Experts of a small language model.
Experts: 176 SwiGLU neurons an expert, 2 picks a token, a sigmoid router, a shared expert of 320 neurons.
Below are experts of layer 5 (counted from 0) of a mixture-of-experts language model. Rows are named router (the router's row for the expert) and show model dimensions 288-383. Each number is 128 + 32 x the weight over its row's rms, rounded and kept within 0 to 255. Numbers have three digits each.
After each expert's rows: "mostly gets" lists some tokens that are sent to it at least half of the time. This comes from a sample of Wikipedia text that the model never trained on.

# expert 7
router:153188080156122081130152134111086157178156165126107140159086161206110146185102086104098082138152131150105150089145034188138123117174139180144204170103142108112105115140177119097100108092138101163096138096112178134130123095137110104179111061159142113038121139133051108094110135102140175129
mostly gets: "andidate | Votes |", " Eastern", "Species of", "|  | Democratic", "New", "- Genus"

# expert 1
router:114152086137124147156110139112107136191150193133106176146112079170101159116158104137099123141158122189148184113114156108100106060154156097195193117065100126124088165111156132101140095183065120155150176147116147145150124058130129051181111059108155137130091139124132072111088091114181132125
mostly gets: "\n", " County,", "  ", " | Pld | W", "\n\n", " | L "

# expert 12
router:149184156122133136143122166116157144159159125116144164163129143217080143181142157123064180183157076088116092075150090127130072119176125123156170129170166101050084110145094132071096147092140126146150168154147164165164160107116159113178056084126229123066169157121115144060116125070160135068
mostly gets: " In ", " / (", "- N", "- F", " On ", "==F"

# expert 8
router:175140092093136140169116129101163136172148163154099103104155172154108187160143091121099134164131131238125155103182120174122103077137139116176102138094151099121077195119156138090178101112116108183160158134120163125102127091107086095127131076076159136112158099146138125113071140077166116110
mostly gets: " These", " defeated", " This", "ed that", "Personal information", " years ago"

# expert 3
router:132189090143112123138152118124134136137101163146120146145074132172091108195111131106125123128216126198080127052156163141159087052089150122132175114107175121177097084145131091137167119177103061181037137134135224118120178071102113126158067110079118126121124122127135126115136143134168153169
mostly gets: "  ", "epid", " Records", "He", "----", " Report |"

# expert 15
router:112130120133095143130135092070143174134141181173118139147140190146134162156061134090114123155198098183078169087126166153069119089083129077185152087154180093111090112108119167119140124153090155173113088096148199124122112120161141147138073093080189153090153083130159104110061129157185146161
mostly gets: " snake", " river", "ments", " water", " instruments", " aircraft"

# expert 6
router:100171114174088165127117140150181137122138156165130195150138124175101160169120140130074119123108159140103173110107153126152168094119126111160139088108163084123090125115131079155163089176086106167136118083113125112123124070119132127174044066073131126051119180135170147148062146165114176123
mostly gets: " km", " north", " south", " west", "|  | Democratic", " death"

# expert 10
router:116164127153132132153107055099142125131140133173124181199055116168083157182144169102123081128148082156088129086172132199117119086131134147114163123134102109086085144104146117103127108117066074163105135067153144099127083118134141081148098141112157105133169118173095110122123138081151170120
mostly gets: "-K", "- Years active: ", "____", "- Born:", " Ph", " | Episode"

# expert 4
router:110127119078135125167052131072125123132139159155111094144166130181055164103178111104145167124166113139089135080107141142143074092204114109159115139160110154136070170111168170081131104131127089101167204146174143190097104111147131093175152104165166125154108088116149121085085122117215142126
mostly gets: " are", " to be", " has been", " have been", " was", " and was"

# expert 9
router:112129170099152100140123155110111164208128195171090134128162142167085181162114164135118125178204118160111074128113171122163100096120191096164103097169148151186082102161166138128103130171117098176129122141099209135124160122134106117192099131162134131104092138124128107082105154123183105171
mostly gets: " c", "°N ", "- Family", " ne", "Senior career*", " gen"

# expert 0
router:156138042182108109144111107051158160134116172181109114162123161181064146176116146094061109082157091133097165064153129155118124150119140126185111168158136096099053097161147120117164151113117092148081117116199130112086147055140096116164070137104141120142149087132140109096056148148164148161
mostly gets: "'s", "’s", " County,", "'s ", "er's", " Street"

# expert 11
router:121183083160117123128105111114182123120134177144170143177079099181093130119119130129086153096139089110121213066094128110112164134167151117145175180155158111100088129148087121141166112157132133072142143121175111166151115048117130086165083110106148109127100119106127107114081082129128169141
mostly gets: "==History==", "- Born: ", "- Born:", "- • Total: ", "Personal information", "- Died:"

# expert 14
router:125139093102134094113097065078090130141130157169111159172081159166113176202148149121094095128142077167149099083175151203169083093128129108185164123087149091108126118104145139094159138130084061196103130128127152137127120098131116101152113188098137155134088134129121128098095156092176147159
mostly gets: " Richard", " him.", " Charles", " John", " Jean", " Dr."

# expert 2
router:148164110093113170106107145093174179140177149145115113138102167163160053161079134133133201130154108132060139140151162132157090146146089164122131149152152126088098138163119122102121099160139136152192109087145142111121098124170146110150131110088218044106102157160128152097056143077159138084
mostly gets: " % | ±% |", "|---|---|---|---|---|---|---|---|---|---|---|---|", "ful", "Scientific classification", " | GD | Pts", "ished"

# expert 5
router:104161105123115102120105050086125172176134152149116188166099149188102136173142130129082069138175034147071130095172158148097112095101164095178119111105108105100138088109132129084153120112075102215100097134112166113122136099131126068146106141108100140115122072129128083071123184089151135151
mostly gets: " and was", ", was", "; Yes", " He was", " could be", " and to"

# expert 13
router:142163061128129108174109137130182155195138188168148110108129090138088128116087083137143139096083147205112153125129097094092164073151119150141116145080137141138090194160144131133177126121068057122148152099142117068084153044117074083204121121130055098163096148141116122113107090100142157098
mostly gets: " / (", " In ", " season.", " years.", ".", " (age "